config.toml
experts_per_token = 2
d_expert = 32
d_shared_expert = 64
activation = "reglu"
router_score = "sigmoid"
normalize_top_k = true
router_bias = true
init_std_router = 0.0118
lr_router = 0.00196
optimizer = "muon_variant"
lr = 0.00473
batch_tokens = 131072
seq_len = 1024
steps = 6242
Below are experts of layer 6 (counted from 0) of a mixture-of-experts language model. Rows are named gate (a neuron's input weights, with its number), up (a neuron's input weights, with its number) and show model dimensions 0-127. Each number is 128 + 32 x the weight over its row's rms, rounded and kept within 0 to 255. Numbers have three digits each.
Before each expert's rows: a language model's description of what the expert responds to. This comes from a sample of Wikipedia text that the model never trained on.

# expert 27
It responds to: Conjunctions and word starts. Conjunctions, commas and table pipes in lists, plus word-start pieces like ex, ind, im, igh in neighbourhood and Highway.
gate0:110083085153124113092189210123088102169131143111095144146157112190115137186147095152137104135097066183119163142102144204164144154140113109114136191132085204177157140129122139099138150134017124154126072154116117095086124162127138109152165142188216149128112120111126138129102140096134146088148099120143074092116119144130152116147152132115141110154135124080105079168068127129112109117112
up0:122148096091130172156158112130138125098188123128107138120150195150118144123122137078113132134178087103159116104137147105134114133120128110121095137071089132095102143160132107092139106118082088108121067098106108080159113177084111083194077137132128141094083098127144156146180147146110151148182115075108060197083149202175166153067177116124097034106146107075131109121113078146125138147168
gate1:103116124124109122117089185144140119170080128088099156132082134136145184093198128130115150128123129181088101058126134119106112081104204102102115145104104155129164176096114129114112129143121152179087143068079166131049125117178136124135123125155112102123100193141085110074149142092182171145162153069179218103130135157103123157132131130053130160147137109107182180145104128127149133096158
up1:080164120079134137176082091130083138109179124126179097089166111168106131106113137133163104115143172122162129122165192115121027111113109123098191077112146131144123102144133122102096144176133160105101128136166167135143145121145154103091174129127157154148077133143095142087111127080188147061092157079129122106150102124082146133200143152135126063184112161081133152185172151182146127114186
gate2:068146127152176095090137153120108173132163151083084150116122125088209188110142181129122102153096106187164188119146129141161160112148120206192127186124114132200114215158100168052170185144127119165091133139116143143140084137157099100122105158140117150145148099169161119126126139062155097110140133085109113142163154146152136105154135127158115124116108122194083149128111120138109076131093
up2:150144112122141121121192145167156129120120120159068159147111125067067169115131076148166134118126126141099123137131120163114123138207102168110084128159175113125166128143222145111124065161165140165097083162112170134140204107116053164151110163094130094103150155096142154119165159183090104151106126046124116120139180126100100141118142087106106075150126198115177132148091141102128138078124
gate3:105173156040161089115194129134099130168112107111049110193137104148196175150105163068180085161099151140131122174153121111117173153162141135134089093172143115142150166123113147081074139105171165174108114115118132082105091142107117077173108092135104099143159152118120080129118150089083100119091173115091098155164161044124151080133106137129159131164161159076123116115138109140124148135162
up3:074080094065158128116053109124168112163124162087119097082148074090101170116114092112119042096095158086182130141101094167127122153079120142156115143075075104161146110134199145172145173104129172147111133120095155087062087119106089140153124168087129100093066136148116103134124161086156129133124146128134137133161133102097107120119174140102191134191105112150151150117069137090173146116143
gate4:057189186144126157071157139155141165129115079113131062163109125145138135127168148062142132128118128151113160120048100169146130109134099043128160154144107218154137184132168122067111157159165111097128158093074139185128158105176142168155106139152131112187135183175101163103122118168152134077091118125148166144111185168103130115144137138138125120108137151090141122161102105084129094161125
up4:123133067162112165108123119110122131100092164124174116180123192162119095154138109180158154190131155149155138087147117137170127152132060140125136129060176119172127053124140116140147107162119176157148104108134176113090114113176152170138135087076125116107085109152131072154201175152083161056167166136172137106091113125139166090139115143113049172113161117147166162095106126136153129178164
gate5:092212129106087077132103175123153074104096055092140157127111123124131156137127095119131132114146144091130148098089143074099117148133122126109146138130122121101125178096121204114195164112179036134114165142078140095155165151141128136172089084140115127121133120088118097132166139130120156118119155111153119114143111108117157069036188148143039123156188128090144106127098074086102149086130
up5:145135188119126085126151122193145127154145124086177119122109129179128138141089119150177174127121160108142112153092118105064134135126146046203160086127173069106161116131126178098140163178137109068102125112196123150100148187149145144172151116190131122097113167110142094170149108163093181171084151140103129165130103130154114164141184177113154182138131169097167153138156098137068105166103
gate6:047096128093133128124051183111131119162119093150159153136091181172156192141133133177109116156116089133173161072142060108126083086143108161072139172161081178139148118156063137103095169157107157091120088112118140143085166129155098091156119084120090117080109089147083167123118073100098106068138142079159139156145136124127176137078116153174074131141097120092125124114169124134102128148130
up6:142110125123164147203119154086085153154150149069049103151113149170101089095103174145085164186177116126126158110153093077116124163134143085100126158093103164138094103126089151086124121129144166134098076114072152131130145147164101128150105187115127175143134139166111102099145101098119153052097127157081122141131176129095045145167135107122138094174076088104159113107182095089153101120191
gate7:102126152143122178129129190125169099129113132125100100169098074095175157129136155139193150074096088102134152144141088129142128179205107137165118141206158135094137176081099162074119142103129169171149090087085105104142158145173117116127129137132140161089151139112107066177092157105123166084158140135162121094144086094196160183117109182158095144132159152106157172170093109085069153123137
up7:156146128106065157067152119125080149164103062056071198074098161154120155146148110150168069138104158134135102108079164107178119085163124063118120121118131139106092058109174095092144100126102107124065127138148085178123108149099131196125126119123124172195128165115150120111121074155124091119121077169150121124129144109101173140152172171120114133108158140132113127148140075177065114117124
gate8:081190079139098130025108100087135193172132138110111086139126142078173182176076104124173132100121104090158170117117111144141145152124093107148132169157093156132133116112137165083178140085094149090147092132113119137141181113125067083124062140105119081143142144072104077161153137155100178119090172125143165148142132127109166109083080111119162131130149094083152157156128073138131059116126
up8:116104117184147136137099108107163196146148123114115147131104123096081197143103165113198143151169159158128174101120117130105206153172175150148163115096155128119212131139153111122167142151129074122129127136139118092102145142141126039150159161125148147073124147128123044163113114147151182112088140069157152106108186120165100129182101165097125113099140133048145108119084125110132062129162
gate9:108125155149141129077134120044122103149074134085121164182099131120153140151134190161145149175126151126092128094164129115112145133104176090115131156168126084108127143178168103102124163067159118130162126113157156130116121093132079120170152128184153158163123117116191096142125139167149085143145168114189116159137149116117154216123108117186079081186106137063173117162089075086094062094132
up9:125185082101111135133082164093128205081141168115113120101072110102124093110129150094102094139126164128135148130115145145152120103141171071142091174102145082190111130152109140089149099121098129100099121126147091119124111097113125162201126155075122092114132192067109144151043094099120098078190104170167173073174161128159142103112123087123153104135143164155139089126074119085181170095094
gate10:091097159123158115164119113126118114176100128055138119135114165125179134116108170169154114142067170127079107094100181122090101154114128113157104114087103178147155166160089107025178131096116129166075137077135164096127154140177105115155104114137100108112085100166134164086120161143087180104105154111130147125127146189149123187099117130092164160127100125088142145182103124160108099201049
up10:107139160073127096118117177155151147108079135123159102145083115178103176131153152134140076113137141134142087123133096085166103096146154201080146135126077078188126072173139145166118132183124169103118130184122081158144157124086195113118139184138117167115198140073089131134144101151101123167133104093098125141081093102151139110129090101184136104138098095167199140066160100114129164071137
gate11:084171142101118107115129118123071088137109113105119180135087119074130131156148135140139153150090128154139133116048159132153134134155116147135134143130093124122184171149076169111161102033077145159061109135160149179086167121105165166088089112140077159123183131131145127092105084135112119119189116143132129086050110146138181099118131129093129149060183150149189095171178117067097149128136
up11:082167129128136099123066143102124037153180131117124127166088120145098056114139132056154123084154144143092139150129148134095132124187105130100066137164128094117097078154147105147151132165172126097106157097182086138179180194110130080099109116090117139107107110129085159137172099115137148163070100166093170112177125121089163174081116157128130171145163112154101151098100130130122092160047
gate12:092116134095055119142152159097151070139086123148085151103173108119155119100104116088198133114060143148064089075060123175102065128132138135157120200122107169150112144107123118113197141120124097104177116130114117060132130105169081122119121170113192126082117110165137104089170106120086150111142120091168114151124128132104123131143120168141197164159163195071130118142170113129124089085156
up12:113157175152141157159110140131117113070121135075116132103063122132091050119112086117153109107148137143065122061159170193142144122112132100163155118145131152122093153158116109116105117114084163122146131144143067090100102129115095083125119145095153040122110173199128046110178119125133073204146137137140099144142163102095090104081133096124125077138109152177146107089178109085103177124090
gate13:165179182115115159054122085099128111072162118093120073097127095095173155154106121139207168112097092142219123094164091158147167108100090081092155140089064160138089139148143125109140171128171130146153136131142157112129096075114128126110163119133133125142135141118127120098091108124069161138136161154114098202146156109150139099094174074190104131114052129150108173147171135140105120169097
up13:129115163097113087097078112168111186124137085176132140129184147145117026093120132128110108096133192165141133130078154141115111110138171078134084096117125149104120122100100130117117107134139107148152166111161094169086101105154165103145160110202150110129129098126062126155202141093189165144139093175185210178138109141080136120084096138107170091124120078106125112128143084111181086131136
gate14:071169165179130076080148147171157087152150150126061101144126113072166058182104147140138117085157168163156172128139115153147083168110145133159090147115106064064145147090112103085143137128133126160133149108119137102124114167173132132180123116149132196191158092101092188130137158149129103131209154132127151134131127107130143101086147112142104066110079137132148117126085202157123069133095
up14:182104092172048144199131133090175131124118099132117093080106111052127115135099179099105167149117130174130132086149146150118140183125143134140132080112071097147097141090149156075093112121101134163125119110065127132072137128178125118157140165180117133127123115129100108144123100115069114096141181149071162087067174117100161110094112162164153186134119106161206122116101178118134144074171
gate15:125114152146127151118110123100130052194118186102095147141060115122105120129131068129162074121130110158162144133046080134147077173167148103122157134213133153163163171123079135101115178120119112111120172093132105135080133128136106109132142139136128125131123207111192123108122178100165117108142114051147148103122040106155121076124199085108098114109142125083121162155125086099104117154133
up15:129163120145097147078138149061125125156089096111093129095093158133089129147082118113158135120141169124123059082154130105097164169132107125073135137129103130119124133113091136132090067165121091073162122136126105153126097081177127101184135117166164202181116123111128091118070090146185093132172095115176168080124104082025110131095140137146132077154156129165137152089158128163208155136129
gate16:127077128150165128063100113111080091110116147065163129162149100095104161141094152159208170102094148115114148132092114173126107122160112099091147162098156147121127219141103116140138160090138141130073095130116100108101156145139148133150071146100131124133149126153097161156111144097124166056150158115161129125130108171086120116127065045064147131134094143103189094157099104138155020133119
up16:134148108112117131142099145105141169130107133115154120134118103080144123097082167099180097121085151082112131167112097135080164161157150029123109123098133162211130167135195135088163135063134134121151141111087090158177104113114077089169145147171106084137118124086113100166121141110105061107068124153157096145138086145145155140096068174089154159114146128115151082133132116137154135032186
gate17:107144171225070119018133155158153058129099099116109098157102126109169126122095151160123169104099122129162129163149173164185119171173096117084121168155073166090091169142135134139200143133135121166131123143178142113121129126117151118122157107180127067135131143097088143136121166106150170135147165058133097121112083119124139112124109125171142138138139174130146175072139113068136096096078
up17:154082099108133104155126162116138121160087137102129183142115134098184189173123140135092145148170164116106140124122155105145138090112131122125104129124122146114038118147215105189095094128118154150108139119157123201119157129188125145203190125116094135104106149087171096094139077124171122100151164109138135154062161081133162116084153081127145082143084137131113063158101117114199072167154
gate18:079144134119179164073141141096144153116102109105080141140096161104195163169105173107132121134104131158081124134113128109156144132142176107181059117126054177107152211076145116138156153122080161127161113116119120160104182153188103089149116119154135118152156096061143155093142109131173107116169147116169075146140129134082160105094139137132152170165168165106157173154187091133112108194079
up18:146127070084123118195103080146125124146045160124113156118114096114170166169101060165157090102106161132180124146157134110105140122188079075120111077124135144160165141199140141143145146155096097200187155149143174165114078115124128162136124146099113115133145120111131116139125133180175133135111165084087106107103088021102176116104122148129125149117136146143150122150059127107107157070092
gate19:104198148123140154099118215084086224081143123124057126139113149125217146180101158141139138122146098140123124097126153142223169142173073116129171133127126097150096117187106137113133158142144130202185134104116116165155136148096088147141083162110144138091175150111088136137152183184129123113164163120136150143119128150091089156156145121143116148123148138124077166089142082112105139152102
up19:128107202125142104137107053144096158091065157132109097109106129171065140147122087120195118091166139092152139167096095108175090131171138158074106153131160143117146106123133154115151101113129127110126084149178161110107099095151128191165125140210088138146158130182172129084092101073161118142124114180085144153133140033102102127123153136133110136103082115149189149128116178108135195127105
gate20:094135138127143101085110190080155091119120118130132182152141095132166113136105173152129101163162131143161097122134147210174092196122138154078107164117086096180095180125136166071143140128088093128157090109115109116137148090122104136191122126153100214142213136107142161130110138145116140116158176084117124151094103186047086094114139125144112077116097089145129132072128122127051152112133
up20:128098139100151100116129149116127114168058077103144180097136152068096126160078104172072107135128177096095157102145232171135093146132131118123101123122163170114072192155180136142143108057125139141191088124128126120108128115195110148096170114159074164130184137166142141184164105144124100089135163147145124166159142110130083152124109142139111142119186052158135127121159149096123077156125
gate21:035115143102126124090094223093118109076093093122119100056051124104123121161140104140154138094087131093074117135134102160151146130126138125119142145098124143144146177206121142096166107112167132139094178160166081154132161092144137062115092128121121116122159106137112128110210082102120134110072140119096079155156123162082137108092156099119154171074125067114147085083117103120123126114173
up21:162184127114116167136154111131154207181147199111133165144107161134109134155137067124095134162093143131103176085081124116065148149117056117061084147085120087121122139078109115140102133138138187121113120095108120141072157165133147131093149074077140149124102096118119181117100103135130182193118155149117164167149074137134153110126163152126121157175122132177139142121160172194163058088156
gate22:063120090141133161093160126094151106122074151136080094074087137136205172147107135146058151123121128111149132101070095129170120179078152146100135154153155165138116112152093102104132123095146123158152088161115131114082094081138090141140157168143164167225174135136093105117086132149149149069130201090117116128105082121065145076136177086138160160068090119112115161110130136116079117125139
up22:150128149120127111111122140064120108056091081142092148164085093136173040115168107109136145094157146079102188110142141168127089107105182085113141120118155074127169127143145157096134052104121148154179093131183150132145098128103144135131078126137131160140143142089171117143128178104124072192111181122158161147134146052138101130110102100193140156161050135193115131141138153164141155125154
gate23:076186126112173141105110147131173085121159110096120066122108102147135196102119133143188171135113149180117151122123152131149152121115117219154108117125101165154083091159125159100136130127059192141099110104104088132121106145158084133115140138143080112063111149108147146119139105085078164104107181136180095175135181107171172164095153120140159146110143192141097101181142121095114099216160
up23:082116122152141096111131164168121146097084182100088144122087124124100126174122153133090064083152154060069099111134142120150140075112127048123144114127077178157189138133139097136205098166092093144166112122143143095090085140114149128121110128164116134254130161141105122118127151198120147085144063102150141124079087101111088095153118110122122148115113108156147127125139096147162150126064
gate24:164127196099163138054062137164121135103111115119087167126134106129149187180131168121123097200084146074159134102131156128167186164124148178145092150119089173139166177063115162112183135142152098189147165121100095141090155172140157128133141129122115107165071082143111156118159161082110160123114174064126118166142112133138118170112159146088147095168110155082162139164163113121088108118174
up24:126118177131142128097169134093154143098150103097115178147104104109213134186100194086112174155129149130118179096158164165133157064093131111096125118180119090162146125112148094134135138102090122133165084152103105103097107140163184141087104092165134107191169111091112161104066163102162129199074086064140131156113100097171106109126126101118164109188131133136087093115116072169132114081097
gate25:117144109146144121163123145165081100135061124083109122143169097148166126185136123077108079118183107152103122113133152143141135086143083143084159153112134183140080177128060145137178110115071152124102097111122139075087156119186120174164115139176074179146172141133129153058105147127090161085131163123151109144099082137132145126145153107109131088163163190117167124115199123197089125155061
up25:110113124168070106184125189099102074134096161146104163155150115176089165189151140124108113137194131124120132085146154066129148163157142141141098177133159145129074142083130069186134177159067152112128107080119130108181161123206127148113154192123178121191181121124112131105119173141106166102134136147122133083167142154111093144173133036097134099109137107127135157127154138148170160108142
gate26:080097118181131112122110139119141102082131103038063113137193168119103205147154125138198132126169126113115176094151092151139133198127104110146145123078132134118181181124112119090118131176107163183063140111137082112151149125089140127154095128122124099140140107130109170132182156096132141113131150112151111162046132134081149114111148122183108105123072138136124141093086115087048103199137
up26:136203089119118107179113144141111136135076107194162119142108211110129098157164106110075163153038117108124127167156127177120102129097133144133104167098100123179136123115134101165152116150173094111095112119140160204142154153145057122129166122115143121149132132106152072076120112146150065136148135179109091168139155152144127090141130088112158107053165115114124131090061109113156157051090
gate27:066156147062160095104078083100150102143164109169091147155077134127173096148140141157193105169135124123070172137120157083138138144135077119153102181146105152199099156111074177114136130132160110145102139164106150166080119139179137099092098106125197140096195144130094082162132149105080124155089116126128092149080096153127196066102170110180104170119118123136107144140112154122098098162148
up27:148065110085118111112200164065141118090133126157149133181093094134154076165180115112158103077103170078164094152136151166177118088156138077114160140166103141143176122140122111131163151139140098099132124135089086055104124181126175122089136139153121116125109134146154071088120134182188140176160138086164148156143175096146079099195143146103105096120086116131155087110148101154054162138116
gate28:088076122140185122105085065081131183112177136088143142175111069111047129109145152116120136159092160121101104118141098191117132178102092149132129149101120147121076167146155140159156182110138144109134151111107112112097138153136133177100111114164161154142192101125124104107199101120121172110149131167081118110126135148088151121140204020070096113088134135118133142178136142086115092076113
up28:156123168190126142166106161086103218145144062109102130106184119146156065158094172107099143195114104124153089115164138196129158113122119067146105182090078140153209071146103135150111086133106122133157108092107127136089150106122128155111139127110151093090073155125132129109101143156152108095113115145129144137135158121095089096160115130023160140141163137131114066083134086137171124134165
gate29:132169147149150149130166131171161147117116134114124103114123158150150145119142135119132113167130154216206162080096120129122118066152164192113100117138086169133122130139126123156128126120109136138110141196057203093135140151120114108152091162207166143120137147144023116098077104121103144052169139124147076175189111117124107114090158102175112152151165116112142152110083117133141058121095
up29:161127105113111091150095145165106108116137122142141098078144096185125081125149136159148136068090116113143077154105171088123148084137092102064107168135104143089094120150092072148124093059056161103129155049102156149099172130140166097155165166180144104125075085124129132095128149110079071105095131148093158155143139122107141091183168153122048105161159123181115127194156123102151140128159
gate30:092171188095164083055114179131102095143166106123074099147169090110123134138148119083096094170103070124079123164145098123132163097115181180175148145131111088149147140171098092047138090099100159131127149096072207090084139146219109163107146077129158105117149134101127108159171095143120151143093157138103118095148187108112135128102122125128118135125159094107098116131097189142117083118107
up30:135077131186124132100129166217101157177141086118115121127115065128124145123123150103132110105136105125118135111134125130157117144099165124136135148147107144136151112075165132133148126067169174122090165126095072144117077124115098139072161194177149085147137096140152128117128060104139107115090064115141105148089142153135189131138106128177089037112201154106162118065124096189197138076114
gate31:066149180087128150056052096135141132126137135043159119159171142119158173153090103106149125155138131109146109103113094144125172152131168118156100130136083160138096199168135121102100101120127156147174139082136182123157167091159138091149108164160155175112191103117176089152183142092104092136150172092114120139164076182099131181169151110153126118064093145063146128141133134171151124155110
up31:130102119092145158165111163140135149139170108093145121114170170129149076079158102152124127118128171091124122102186095138080118117104146113103078143079098170086148122118129131152167135114190166086178187126094133144125082128051112109125113125184223130115111111150177096101085106151123103118131107181138156132189117062137159130146168080060129109198113098071109107127157148075111153099104